config = dict(
    d_shared_expert=0,
    normalize_top_k=False,
    learning_rate=0.00581,
    beta1=0.95,
    max_grad_norm=1.0,
    batch_tokens=[32768, 65536, 131072],
    train_tokens=482000000,
    dataset='wikipedia_en',
)
Below are experts of layer 3 (counted from 0) of a mixture-of-experts language model. Rows are named router (the router's row for the expert), gate (a neuron's input weights, with its number), up (a neuron's input weights, with its number) and show model dimensions 0-223. Each number is 500 + 50 x the weight over its row's rms, rounded and kept within 0 to 999. Numbers have three digits each.
Before each expert's rows: "comes after" lists some tokens at least twice as common just before its tokens as in all text. This comes from a sample of Wikipedia text that the model never trained on. Tokens count by the router's weight.

# expert 22
comes after: " in", " of", " is", " as", " for", " was"
router:410529549496494482467512489507513502519432501504494488462397513516509363553508582542508492514613527459481538585511531502517497552513488526452494486545508533483578532567443363517461481640528497479516506519564523554487530493514436553546520425531411481550526572564577486409524508516540489520575334524527574433439495564540555514461493364595509507578408515519475478472485537497365465446550454465441502516458517473439482508451426481499469512468495555490476482465523473492514563510449543446464525474492473490488466387504501467491442498493405550474455503385446482533551477503471321574526548522477481483533449478574542503599498423450388510518471505602525527505396481514479518518445
gate0:420521584407503466519484471522561461485414537416370519555585478517481466558561456539491445519572543460569490487512452459398462571475500428491541513450537560486467428523528516472472466489472610580461561520590594512538532511474498545447500548454513509516554556492468406508561524598457363451567474500494473443534360550459430419564349461516512581492452481479541555490471483465536584530607548511630503495546546497540500511517495506518467527503523510524462544542504454518504482431543599456541482464455458445474554507466534549544517490502525602513499482478514485461550545484523553545450453463557513564519528525539592485582530424563519469537464455581514526399511421421474448569470
up0:503482441590476384417537481428451573481579481538553474537473534499517510457551552495550475509440537581359473500562545567566451457539496549430499383539494585515510548522453471499498529520543436486572431562488483486400429440499431420521485462600495436574452477544588551561536447463500519467508547503486520569485551405510498502449648520505457460640578512533488493525574556475506404461393440472409520505450539476541560534489549590495482461489468423487447502474538495384466558468490419569519551520499527523527565583495510481475450510431479493532512526576493465570475415502556404554501515480518412459544446532464448553432479484489474530475509502457519566487450515587488506515456
gate1:593419482531473381520433443446507441444480455530529585525399501435480511486605513494425496466580534472426546478459455506476530520509520479519516516531540479500582429437580522505594595490434473460439542508462521519522490557453557448562494501532503549499565488499442609546445625522487419512504571645552537574435513499597521409548528605454552508484495482498476574501432481462489560528466536512457427515556481538508518522482490550512510587526535491425530429541501436465466508504537464423491422429627594432414482524519508468429480441525462521431508521509543429525496507453586555496513441537520458539545450416446463506510561588564584479477535523455527580485500589494434498471574
up1:459578481493481555457456537563447575538462529510421479515615552600522404451414463454526497479468563487506486538558592496541501438474551465487489426590390431427561556479421505529460358550611631479451489495453552404524496493492469541528521578446511512528505528583523506480512520413509522554462513474510548537476535574540491585503499547481496461483451563512493453439548539497603441443536480524498566556471508563450447526495489523458538504519487485477565582439431591479494401460468527526492525516434555531468428509349469454568510494533434517562483536536510435570511502412444465507509481518439507481443492643512507498484521442440486594530488546440413499571463566467471479472443

# expert 38
comes after: ".", " of", " and", ",", " to", " from"
router:483521524583503522448493490490479537517469503455453551462410494465478478533545582508502481469539548506452443568477549477505488538568507515477534417567515502540483607534554373482413434709533482463586524551536504514565508534512461559626537516553457468528451545574479501426499557385515501527559406490495502468505442503533475489499547412547472477581477482542465484487527511522362546471404498418496482544558511544481480492481430468520543518492524537453449514520535487496541515529471536484539524446510455614501573387438573466539494481482387554428568501406442449555459526463477361597514565532515527468556448425494507490565498506459359504515519529553538514539394504540515475506498
gate0:458501377506529399493573452530461484498536470486455501464535528622464495547470521522525478417430425473577542440450455529391511506523521565420461510558486514606493466500425535530539552609510577516502499488564530516560427543532566492403542608609421458475480534476539498509463528420486489467456524456457539511564592492501427453434516535467486535543474504501515494505508483548579545457398596495455422485539534476488514464504537557534588449606505454503473579535365547450527401412473541523464387487505504436510553571603467426444456519483500486603427511477481500467448490568459573424462476524504605527454500472422466541479510542509519491491462480467496487477414456528435515424499
up0:513445440471585522562501450540430508453482502518401498492537485508440501538478578584345495482452470456570479486469503482490486455427497532495562510499443535550517574459537481485493436484556487513495581561557563631588497495449487484391564489484479494485482436417490468485497508441534427481387456586504421494479425464540472475404514599470488477538563501396521564448442449412527541419461635549439479493455540453508556330436482542470488542473400497519497502493419478430549453491432552533496488458575555425608529542496514546486541550440475485548508513434564559441476442548541545520460432513485512473480521504564466470519510458525591556469557497461498504576476464574572489458521
gate1:405492562457455448453544493442517469564452473522490596414563508526517491386529523431486521496467554490457490558582486403541455493532547537385579448581470479526615475474491466537536499467579478545561443476413499570463502597478563436459468529491430424554529492527469517495492549481472554587531550456554470517393534503488535544543508602433445496482570544502536646394469422468507491566521458477482541505581496442520501551472486443523553505502500483487559560423548449505600521452448512522448397519430525498504639490480581502509551422511489533485538549453604473504482558547482527531470531498423485522565568441475534474540512452529530450660464477554522425481472508525518502546555
up1:513428591504417435500465494643529526502562488448491470498509513476460596537491417480497536537467453502457548447473476595431504500565499472551541538455534445543484420463599526437515552533500470537501449450578546497454509354562542507573492540472509498589489403394548530525529510476526449589486517614483448504487444476540415437511418595566580536486393427467468439448491471477502584466520465437468452512497563536459466495532489535585546453435560549478366448524477449512440428562478528527606484571508526441557463474528643434532463544614467522474544477436513520457530449463511498436537488567471515581525441476508519510478485534553524513536519489516509540425520456463482465587498

# expert 6
comes after: " F", " B", " T", " L", " P", " C"
router:558441595555538507498496601497592476554391563558548558547491406449487524575452598537573486505518486470401524462517593491494557541525494559502522503478479441527526546555474492530511491528543492454516447477540420484522678519477371461582480447496498495475597514556457495504451564466501441473620506517612536419468552517498489551516488488558497500482461524567472500490529594453404480586518528399499599514507539504452446497559527492445587480453480440509490542390544552597600445592493538542561502508539483515541559498457566531560457494441484511460462435525534460487489521517405484546507568555542448515480503486475529501499521527520505489538494564509490432624524424443450489612462
gate1:425543508483532545501554557563633422547508546510561504571395422548508505514477473498482508512549550543503420474452515443482525549489558589411576556373381488490438408490503501591407534514384506442421509540485540469389502495586498486432482515490510530449518534428505501555444558529610514466450501507452575433509498597526540573524493453472458525507495497507484528561510481416515482541567487473507529490449468540524473458624483487540498461522481455550509492532523583399449447554376537447529475518477440489498510572471522484464443513593555561522554561576519441527513466425558472502470561435443479525493467627464441459520544502560531546493528426385471513414518481445509492470552
up1:573478553592407524477469516492504537443545512520614439490526570419521517576456467508523591515549475524467557447475493502496546516548566588476558462490543512524575562536542375552479545499412525554464456473520485593425577494589497466446534411556483516479591446523505477432571536476537448491484553522478576438590551492523478532447463365504498539453524501522509459447520549413486508521480481424417549357433495550504493557478461484530525446424480413564448496531501608515661397479440464502492479515466534493515498399481530447465534521560555493449575457520510532478498434548539426535482490464456429494488513587423507448503459491510548498465568530577506548514611488433538489468460
gate2:473539472479525419579489453449612528577588539556582447433536498423568470551513474509414535523557449513513501573522474399465615507559469481496534521499587599514563500454505550530420525665449553529428525469459486499512463507439507517561457512379514548444506537540420544511538430487467549579504436480508545540563545535436531523458589425470460481454401470474413528513534526563513569480430555456501501517466528482569458447568505529422445536485535474392467470471507466560545471519516557542552579481342471540505481530429556458520557520460558569450560508520480484481451436537488487511513467593590403501526503476491484388517496515537560429487530477534479426490538509496497415493465
up2:468427475450473564383491519569440493418437446472441528577368504589439496483497479458605465541449537476547500512436433586485434555446492500551522469490504461524439495500534504476569463384460444521547509498594552534483545434542472474458536478557535414574484464490492437507479535500509511506538553568501483419432455484549514425424435558453572500576566513509592479477471448496452422498542409489468468436513473440463526603491479447569578486511445504590515538516484506427418562520508459448433418523642480461515551454519450496445488481557492451539508450506503457470536578550558499567515546429375591455495515514480489607443517483438451549507456523454448590496484455526493579524568

# expert 15
comes after: " |", ":", ",", "-", " of", ";"
router:493414438539500498468531502537510488567435532522489562556398519450557422565428558531506476521568516510498495522483506534474516496524468560534553489441528526532473522525502399490373494601512534488542506537502506611554510498506465601578468519614434399505519588497488532426501465381488511511520407545464533567495495513530523549518517499550528506507404458630460465418523537472431531453453511510500528562512507476532487573472452509490521453493559441529468502481544563535545445510371475434491607518530416532492565529404539482527478480388397562560546474439449468561556496515466486546681556568494497469515477500510582585588471498436406551595544548516506487513473446536497498483445
gate0:517495534520486434536458599489522454481476505592612523608466527530567496474576427523483470557577364516416529495552482453506394474534534527437521481427449554513500541516447488412494597474477498509445501458543480454501572466464466448594536444522451479505571559467497559537459514445470425546503572494579480517428518403434545502465521472443395463477487470516395495477512452426386571544538616543529520529467511472548469495459588553478498518489559533525549510504489491653512505472449474443578511503522476599509553541546470431448505491384533440503501469498503494434524466515506432544547559544503467496470527455504561461389441490458417544406380446494423549462435446489512532523514
up0:499508523510501551428527387479503548576497516490401528461514433473482487509447563473531488514434569499527519464451523609526596434443433466522482555569555403455504428507535471566545452577552509498546499552540499494465421510528473515393491531475524492527465427519483465456474468571524523439449453502522547498555530554590495498557478502599571577518523532475532524486506504563693428443460392470480432501568489528440553523562388448446477490453515502502416520523583509338481470568494478498463422492502535392436517462495543569583517498598511569461422478521464506572450512462494543451477514470520548494535460508464482431573550485501457488547569515547561480555652537557502509541485
gate1:533519569461501452567513460476410479535476485463453426419518527609563524520438554460463557531458431474427610561490511457474452481497484473547507488571573526458401451532514545555394490500447491499456462469444561470547516514534459570552452521467500562584521341458517375562452595481523536512521486559561556461549562508496569528475470495511562493468472521549479448521489456525516543404490537537497456446521484416520507522463499521602530476490482457530439575419381521396479435528463622497509474458529517408496502473529464577401471392451460418539522565461467421539506483521478522464573574612541530507554543569564474509460540522528559555592500530538446509461542489497411554476485
up1:622524487533431585449480489571505491515544505461474458500529492552477492380464494510558598479491486518563563507478615522550538549396533559446422545536501565512520486439539571445503539501461476499447572505406513512468529507557507463471487390470506513414498543537521456526459564442501574349433429489563509455566423549517549588553444540499454391521485443385485442502524484496575574476449457575560425573502471537470517552555507527511550454523414562538568542458533491534540489492479479548508466462510446493487496401536465508467566506486470467444534579450602392519579485465551631539470471528465460447543439512489454521454514454433504545527374551455474494479406477520475520465459

# expert 28
comes after: " ", " (", "–", " [", " about", " early"
router:528475484595518500459518510536487489587487512476431524455450478487577465503506549470516494513533512485489460616534522520497517546442521560520553496476494429519413529526512413479515428582522498501488563499500505518669502559526381537566506479523380384501521575532484502446483484377517478474488372529520516534507437496473503537515578508654539550522455463604414498490511536411451477469503489486455557557518607571534459534410369491479579490448547431488487482466509562506535451505448485459538538485521490574554453516422516439552478475380426527555600492387483424506478453529462491516586504558553522483498468501513542577587462507505460562563588539483490547549475407498529539483477
gate0:526488398548592511481476463485463418542459436550468524430483494540550470493568463471519448415481471488435526520509446487496469567459536575471455508523511494512508546489420552526598530553521520534493535467456482469484517514452572471428427483378553504503497493532521515495446579475586342524563521494492463501499488541560506479498508477503465511506537502482443545515528557484527508525550549563460410533504453480525550481457495522419527524500412515481496634477473553444544541554527453587606481551426454462426525547526661434494528560478359480510634464481450445485498365527480380429495604574440448489522418500562481481487415595512560539529492512420478546485553535536549477579491
up0:473531369473547543535471471471434433510467425572479518454484474527575512541534481500537457416494471472419529519595444466476447603472574563483431463537507458531476505503493566566601485558510560509494497489379519503474541489499560472420515496350505515557535492503520469571467560477556389519538600532485474470460436538548493448510474492447484530510510501517485546583500500500546505525566546534496451534488430515527575489488455532481470479542433522499538577459517554432562535602493465537597505602429484522446451492542571438551517533422385549464575474505474426513444381588432453403512643556415532503540504521546450506493438597479548563517514491421481506499567580450493446525471
gate1:535420398514579457614413540555507584463522479503516509478532479428456548534535555484488464505510396467553542465490465557515503528451420349545530503497503465468518510529485495493426483471524488495468525520440505389479536534524568524510442501378472440448536436578513555528480499526555595410532498446428512445543490469422498533534509533507511568422502504494436522394417385431490421425472456470478570548537524453477468444547457505509521547545505535559449536567510558520494643471528452454510523509413524569616509459397481438463483457512487479506487528580522488502458452474532517533615475514536525530563455460602553552461496577590505445503425513609494557515463442585508493546436
up1:419502455583566417568530590555464549475534409469530486482488471425531541508536610523511439437566466487582485493532477498458467485405448423499561482582500492454420496507529480491525446497559532526485387502463480503519480542502513506445440427451407466459521491508469468467520501485552520514534424458449494474484466531483451547599564458496497540421453465527471509435496414370513359355488498651401456480517520493508437429547479537585485521494504523499514628548482533523460511508433499462518515449465488559561529546557436566543540491511535521521344538450490416513479473552513516498549498510482533524573444496575492479395451515589439537476492540610522555490437510559526518573541

# expert 5
comes after: " |", "-", ",", ":", " by", " of"
router:524432485523486407599515567549496480494462549480454577486398434477481437550452508479543469499508481550521475577445510531478543476491476558566600451536449484550445540529498422524449549506486546487593518547550544582555577528522464552635463465557449478464494503510584564471499487416515502404556422626530493537531435499549513573481514473575490535499500415635495401431526506513473505532445497493451482521461487483500455501496485595425500494464505511554484460472495512514565574507484474546471575579539509516516443481470506513482446460516475671530544430521467501572508512575437498556563530645475566423536509442529497570668526457538455549502550515501515463627496515528536526566501
gate0:482616573510495441406473456559474548405502464498589531507468597502516553497486560458534455623543516441569578496523501504522442526525536479493463458513515569522498547505484517559490534486558451487570516536507588423448471479538455532443544466603534447450560558500515467495572491500509606451445579511494515559583395460495419501524482508457572443519616414510485508547592464501454508565435564482418555530558378529524608506575547524528485466463496579552480553526504509523502522524460529381435599582466567457485493478484525541506504524556509399450556536551546571403487452547528453553488584557476469549532466567590497537442589498446492519450499528505509473422452423520468516493578
up0:459530604503450429447495468601482561367467456477538574494459536498465510557478594472588481541538492371610630515532514552488432467532532444505479487460541569534492543455529567519500517487521455431597447524475513452461498453551453519415564524615561519399541583468557480468527459450528609454443538499470553470526411466526462542512495493447518437549580448467572487505517457485502492508439565484486552508542409503496612432568484482486491547511496539585537574505479515515407474514489554429499579567475549471533503489512565443545577545509583406427496546535554478369469484591491440516567517534468455479489524587558510421484479465492479521467503521503483484500408438504425505557523
gate1:443542433539438519548511469516471581511442429493525466482514530519556500393556548541543473543544506507538407505513484457444536450503445499545550490528585463512476480577475563553481465477433469489440506459483444558446425475515496392541542573523449536499454486475540488533580507436552411523523530482482444633521414509486484495415430435495397502443536476536565441472511526568522487540432499486436511532475490538510406519379383435407518540517399505489491480479455535634386447507508426403576555476524564538450497559500344503500482503517442427509444461547483610475503544496479517409516493488476542572551453438431466533460460528411461619497484536499503471493487420461533517522456
up1:487462486563476498460484459456519560593507502553459438468523493461431553456560594570488499557490433508516404539477514420451539465500514425495532595571490478485430450537533508476534464522499478466395547517483523548588531442487475467573468515436453519573432495580462520427515460514481507503454521523479403479607404594518460513518484531461408489489496448457557459456530511454454467470452369443413523572450432542519428614526448522532442450467410499361538522535490455538515485484492477499481548520418482590538452481533484560342463562531495375464457556516481521529514469544459535444509468497433578519433428441498473525519515515458436595563440566580582465499513500516579539464436

# expert 7
comes after: "|", " |", ":", "-", "born", " November"
router:422439488552553482487530515599512494533491585516404606438485491466589508516451652481494508509548470471451502531515514525504488583425445517570510463528481519477457515521517439515436538563506495468528593585612429501565526538525480544536480436531415442496495628510498549359492523514539459494500460516509505522453453562474582609506516461587533521518423485576458482472595535444459492494460412544403516543534545579481495564538429525496522480467511493538411543473500502506536529529356487515573502522530395519513555484383547515509465478375517560506564482403468474516462476492495501542588523500481490469530496455547598550512488422482506466533535543639495537565485415438493446509490
gate0:538546556508525496471424591465392416526453506487556461497557457507470549488473595531412365602576486524516476556590584475546553557496564464446522471502411490514555532464447565516449506383456525537567584432526461520479459510482479535491565563447507507499449597505548511550505560541478477454562551507487473453469512476480553528553511533553515463488431550536497522586466460580440459463514425448536524519476495454469428519526443498533506522447476527581580505539476385583464519523542486567523530501405473448415478522559479467527514479479593605510526487624501549543527537453488526437588568534484542496471498564521367490530512538505503616425512442422449485534585492559474458422409
up0:447462489427485497462530510484428397478428471524521455468562430489460555513546525510418413532459496538473456506617488456524450488477514509457515491415433502526516485498498562533525518397443504528491635465558479436554465468468589506407601517528476499611522560506521452529506548531504490424503496527481538534523506467423562491461492593579440401458461548451499554497459509573473440456473484556481573500563529519447404537517498501428417632475556498542495545530447480558480513456515514559525553492405433482460512503549503560572486423469604604541539536491476533495593573524381460442608522511444565459401483484551450444514504510512490547457572475453416511521506519598420423418506
gate1:487506479405514532427494441429557550410495528485534515496522506479595457510484491457545515468601522537521624504506587510418416534493482475481475574563595522487507457483480473485506410428509535458482415523545510382497516500373511388605465557488528575507569521507506523505587397489586399504476467533519499510506569489546499429492505421477523480511518482513513510488531506430590675501470464502542494537525552470588502523481493527531461513453418427580503452361542521530477506494533479488536589487481562455494544501477596442470503507544545476534440467457432545413525490520496385510518467490524447556341521461443400498524399479465547518530471450531416496486524498527460475548480
up1:532445537581510492589506563570452480600505496500446500518465492531429543478458561502459485509425439521482392449506384505542600493499578517539535439462410486505485501510508498501496593545503510533526564509464535618496448482647449598441477457491452448517413491483498495490401618500456610528517515459443496530528440528493513556543506567531529486491448510498437454492484477605374336493535521505467537441455402518478482415521550482485518525520599533440518526619509506506532509495485506527452402514520444527456465445495416567498494474469494481438525513492543464560497521486457605510472557527504544419642520544532554495483615507582459488432530569452565462519535547477508517498510

# expert 1
comes after: ".", "–", "10", "12", "11", "13"
router:464493436530447459556520462468450514535510495502508526515524410472472421465486492515500437533546516468444517512521593577388570502548395560530494472596475513523482553540506490480404475528560576414663506583524513569490473513485463499525532473579531487505450497551525535470486511507495496434521483507512538482533473508506492478308537552482539522517502483546482428385505539416498474482526473474515496564497574520377469585533389582516454473472466467454473461510513457542521446638491534530563516521551429545574521512421518497528490490398431519410539474494500488557518623607495371525478399504558525455574447512496488526497557506434499562483527560597490465563394520440487513505455
gate16:516482511511481432559519524574491446490567504433529492480434424570585556553575499431467513499423504379456421422504477584513499505579449538505516488503487573479483588412467507537598435500549601541499469527479471491556457623500514628521481523526488527464508503531505521426490445584484463556540548471496514593537480424507523470462485486450547488531497606527513548464435485503512523507526432479443481467464535553436536490533465546474560438466525560512635476514459448435446489555382554435452418592419462478530482533508468399516504449410473417368520374516524470527476524586566382541516419503525496528520482443486568438502445495571469472447439511524525514434469466455534541480466
up16:471553507552413488477505522556477415461477457483580532448412423568522466532558443479486492382472442396448448471480486573563448444550515473460511541459445462483499614388513601541601473520570587545557430476439428486501498581468462568528526520545505436409481541503496606497540454573511459492444538455467483595522506459437556506503435452471539434470451564440471581434457501494518508454536462511487529447507530472387566436506475519536467506536491472483546466491508535495452406625404489479424460524411478467578501557516484366535528437438542474443485407515470552525437566510540396533488423546476478547507474511521543490546508539541423493547401548470532530493432469464514471465489
gate17:486493503440389519474419491475579517420582526458515514471493477492469510448483535549506475417552507562552486478460470595474477533541447456472425513513549553517474627500446473458556512493547524512477467594498459523378486556424559561545574558473527426520456465534518529541512570480519434539533388419423512569473500427563531560518417510478508507559566471406378568493493415604473540509490509446551540559499552455455532436508384454521577467489498565517500442527389506451435547516514580475496449504516478510562493486476504441491538541512475410409505457486594458473511477517452616483654543558568448460519471463490458464449537498527471565420420514541532564497549488525595525480527
up17:501512472415495406566512545524523450456548537519590487500462536502436521448434438597568575555495530484527499496491476523452463542579474519447518526469561565493601544468529581412578496561562440427506410435501542470502561578459553555504423519492506465430513535488526541471471501533503498584488590499576470562497442462477558516479575526488461466549456514617437536602516457379420522510423606475467565477501438531475540467484457428465555416393475545511562551504463530500444539461476500399526465511416483476443414504385472494509449494467486511465551606557637489521565438432529567513469488563480483532464423489507482477444471453369530499471451499492451527467529535492586456477475

# expert 31
comes after: " ", " (", "|", "-", "^{", "=="
router:546434579583538525509544515538510458568467559533430547526526524471551384558491551448476489481483488477434548513552547553484513557527409513592526497498508458552458567543466424503482560582593516454520522452482545509526486509478411630518479477502398509511534589538504505435486437521485502475496449547544514569466427530485498594418521543505547529557456481631545517483500544496513523534545446524381528495548488533533460527483420509470521442497608422467397495454556581556526425543442437479457640485552461483567497516437608506528460495435476624576467448444496379499537534550451477525593451496541528440533461506439519604562521472502432445567543548531535471522494471526413473488479
gate1:428542525479408522407550506461579477527531523481541473485511598511518521447508503565506577484431523522479531402493512521457584520478509358619480520556432445481444547534562455476546426491532433457545532464483501404473486474555571520568573549599435469497519492528537533501509575593513481454453468580481507439445426527564579546548477544483523489429452495494495538501527522457553530413523514401504522483498457536517480353523473509565450495590443543520532594553492503483485457509431453506522495486491495547514531528471455623554419558450456342526570459541400475521515592465538476453487523523500536555480520563387519452518467446487523431570555494586437508471518439485457433402475
up1:508461473475512468457562479484563362538489523537515443507520435434541385446481488481488527434438474513575500486558541491426584501486403399585528486586446520480512486527540431448515448452471518496484497516459481438480497480398541552482508530514491555479497515598569506594462563543437483520508490488446477426407563468530480464484547528599534559446500528495441505430536493457542526450479497505440484581585345550546417346437508524574468477510603613557570523482384542599438506479469560473530598518482491529486501525507460504500482485501585443515484431513484427564450501465482503479578610501568486458543520577481516468524468491524576408544554494502449532487465502482443396497496
gate2:583548543468484397559420556657552488539509503527523556597518506599492481410511529516505487481441396598427516484426586554491464498491424462588469495546468560550465536588515529484513483483532566508457526449477506460430414629456381547528426457521480485496419485472531561455478374553555495474501456450477521446499528410557640455503462540474530519587428523506574530505494533545550499493492524494391542472529466504531546478588476568454516526536514483551495446475477503518545550420493539522507604450500527502452476464546551550505526504564501497498509443602539533487475537572533536440476510537434557468491547539466479434491515595616532522603583490500486481488533467398450503525492
up2:589441538481542493544407428493516554484479496429449535410530546556537461564465557427572502462550383532560545534536470416567559498575536396434467547483448423511482452464514414462519482454539556500520500564503519420471440499554462557506444450468455474514554451587532532516538533382476526540555533556549496486515461478476497464477518471651508486466442485446483485537473587437458508466413487546536410536590553512475438555401517610542490525469500546531479461445531552435504419542482375504442525536553471431482433513472515515536496443481507508562550576406487457450507521464445504490449535487540502519477450527524460599584491442505538393580492543561531513502492548450538417640496

# expert 10
comes after: " the", " a", " The", " his", " to", "'s"
router:544510578562518455515496529524593459591441547415489544623501529505611422485490529548481416485495542522409468643453508506446572554504471559532502474483425463510517527523526466591522469479516509437512474550464503472561491607489480584522575560578486487517560500469533543457482440461526487510507434555519502596441448556554528546483555540510527549543463447573542455406540576487461503560577457555498526618562490533497472568475334611419493485530608431549401501435509577490470518517442514484521519479541451513499520511490507520490450434475513603502537454433466476496496558582467429506570453496531518449582493487447522478544556480539457593469503515462586470578476450537490398506488
gate4:482512460509426491625489418416483475525508436478458526478455539476547486471500499515540442522429473567495580569541517548538542488461519476474539500471499519502455486516460505392484542527528556480522539509561476474563471442445380577478504470472509594493462565542431534498382596456522449554527508553437520626503470426507519488440430486508488510441448487466570467420481476563548452545501539499514487476562539383475478510529568535522540518531489523530486483503435513359521463623466551517463495446436468599520466454505482430408485487421426589517555500463559536478540437431467531522401493483562405492615536515382482450472483429486518405491448510500573548417527467489554495625602
up4:480490512545438517588497405378469514509471498458509446528519420460534496487525509451514546496525473537413534568483536519483536461462510473507533514517488435515409453495486571441533542511521549493549556476477541439583468566495478573417493439476506554451379437514498493400391523518493420616556524556569522613521406466568542456499563464455452553430427511497448393451477491550562404490491493531514485472557619458507528560513530557488486420532472502582526457500497486360550517506435472510448482466473531609521500499472515393414459454478456588530604526464595546460529478439524531450427494481582465534561498485410498439507457457495470446414516500471568491502481512449563547591566
gate5:533460444500457510467572464591419484583572513570489568622500539519514508579527500526562586515421440498460500495483582532572508480557459416446456439529547491432480513593517561582449514398472459549461468474469543481537507450580449513428473563538504573404414522533507516490414593481557548437488595515527407445401564471509474494538448537461398575555474486493579533518420590486511456583570564451494415511481512525503493509463487562433470557569541557463560502581481465467554481511453554520419534491451475470621481519514596434501493478508484556495556466464487467411477570444515463520552580495494456476481491514528459472478492571583524461496455461424482503541411506491405488587492
up5:585539465520517505455494576469486552525515489621417562524546473504525458534425498543581507479433521521540567522467439545516515552456488497451481499530486458387491423541515492533407441422446452434500474502498556509572454527567506582442422601612574529396425537464527556507412611428488478460504600474490520458435560428494506442525531544487408510509512485519565501506465475516610463578473582412461404545571540454544542518568556492473504585534583472517503496572499472446464420611492528448452543438509380548530436546559575484414446551463480519505523419524426546577489538447452475482485562411486466488473490560500484506506454532518470448520579528565529469546454473502498515542470

# expert 8
comes after: " ", "00", "10", "–", " U", " ("
router:467401473524543421453528494532512478550456501583418535547454474499539420505489574513513486567520556555479528535468522508455499566530414581558534473471489421619426539522458456448448480560581529488553470556459503514491515553495496529510500517592454378512570500487528497429487504487497523508518489520558507560570422523507527514362546517514506526597493463545524434365574552513486463435436478512467584532459566539518462553444383515497584553421504470572455470497548593499507487522405589489576596427536461592492474517466497507491479477355433547564445501396505443518509496497412471541489449588501542457465511525485565550513488495495332498535476522507549478501414488479485542555474
gate0:512521423452421546502536465609495442491561523528545528547587514551509481539392527542515521536524560518494556485475513479465461461416426491508463561584477585509455629480405468454456596482458537421565536546436581560456453495558441545487579532460511600468434473478555620495413475643484426437536464544500421464514558467529455556537611536512579606498489543436578524527619478527538498519477497486550468420442548443511461454520550450585490468560568514449544456504438518436481512551392561518472424546491511506470428551538435519483483567452523541448478491515486406509520549525509476460525538528522460497467422542505486435525509536480561444491509357441534478499483515523516498463518
up0:498463404474517515476466508519471494468539485516473456590552513496470428652378599449454531509494513552550533535472562455499571481439432444452502500602529590574503517512431564453512555535416483473500518528461492526509509486471559500505609543458480563525431408508576546545517531614570457520576500459472485559520618556432490462498490508490480589521477494524512486519601507623534432548530429514528478491486521490535501452537547442504480526470545462470393505553450504434550508494550596481511434544463567499444440540546423548497570597545577555459450529506492440510489513594474508528540428603600531461452487584436493483467560570411492442583525478455525503502625548525530476475482
gate1:412534536480519543622442516516469496537495420540477412527483447431539380586467548407450530448570540435547503502583524436582566559524531496502412516486503492503435473461436453534516439471455523539491487506424502558498502398445447420541519500514579412562505448569466504496535494577486494462434444476508545508425536503480527455508481500502433542520472499498429590585485645605490394463454619542419533566432400536586520481449546513510488427420433473490445536544537472401504537523540428523472437473491516452506466574451528495542532506521591527496496574423513481445492578438526555482489555457438459558447451461475474424466496478459453442491507420490418483504533427531553461515513
up1:492505459479418440418537445477488579513519495543500492504437511494444486490504549578501567477488464518526454464451565484586520505542461541575570460495488508520606467450537583517506459571491524472486550594422484473491584517469468537491490518533508601385485510430522414456495540521464507482512519444609529610492498574511528454454531645489568574555485514470541356441532412530531543486473349469525500560398504418463461506571500480567446487461495426462520525546473503604456533407424586541542585461487456461421477524531501503494521452489475438439522423498438539546453478466439492426497431537491477491465479503589548505590609511415467503575509495494496487512414545517447515542405

# expert 18
comes after: ",", ")", "0", " more", "s", "%"
router:440502485495527439446525503564532513562433529476365558399484498493560452521485449508490507526485591500421526537547477575446513445441530544515543459531520479488447554538521310475351365556539533506526553483543540513472491525489528586534490535565503515517468535548521525459520529393551433488492486506534559466536440521524584516452610497566491537590351480533558539529507559420441521572380519465465492511494490454426500542419498508493530482427506530452493588459536481511553530514393525479479540465515464560461575467443522511629529472399432610480456480503483403606534486458479506511506472491477485448559462492559522565542499495476462511544556544489487521496467444537512403473485
gate1:458494409484439520507508412515443477493428493447536553449461406405478469451512445461447474576474508498471499454550486520465457483483549474532579404512515572445438431542597416444545504433549468466468494614501545526449522404435501561487471481552476463509424564542522498500510504465472464550553436594503452590435578556493536603476576442414470576437526528463512569540473503489432483460553552488466447493497400547443555474530542554542398454451530534440443492467542492494542569490484557521449507590471448446524538528573546570592540555483510443532407512494469476553554474476493548501589506466562464486526524562444526517526497485476456525478562464355433424356447453516494592453485
up1:479489590514458505477430530470485503500475547553512519441555421544561585481557448423555465516507490500479468436483502527406592470583527492480468502547501593456475548518495488616502524472503465518500514465465506539446488442583608500563510467503428466505476511479542415569474503450443568478521414487517497503457480527528587468469482600579518498523513405496498509497407601476489519453494562488541490485557509514460575480421453553512523547511441420409573483472557440392519509578388542494537589354476459444535536514519451594479473446521544482503547549429429505528533492469526467511596461568520581543424415427529468669546494511511450479476440518502366487431548548484477452454535
gate2:501578498556479501582521456466425596567570556407478510482526475521532599600446521456613471538601436535428501437496500527511438544483477430539538460472468549514439619538507514410566498440526497500504533503616507499504539490465587394498437617529524470499434453611511425509507383548445542569530521501507471515482572452599452498484458464421464514528576507478453491511454451450513477421546551434539461488676551571543439467507552409509468464457543512528582551476530521489435473396556505534521494529470504592507541477409519486486456478440534537556545479564483478440490488530500450412565530521504526507464479556510450529525459470513464457496447455490559459536534521529449429576446
up2:517470489468511535405438479521567414513417449611532471541490470437550481436487548552483506443491561458603489561531500413471532455575574589463504499483548433502583395439510480611495466567482513523480436499442481482518451484575403638537511470520515578485542537431500522484476583498516522453457464503451518515487472532411511469518540506572444526426370504535502535454538490509469546573434471589434538506375538479478591475497489565472489577580403428520475413523487426472538523533473502475419535499540472411448485501618485495478525491506440460486381509465561481564508556483450613597447470492515478531484488469523594522492539579541518565498490525478474525467479478452493618491465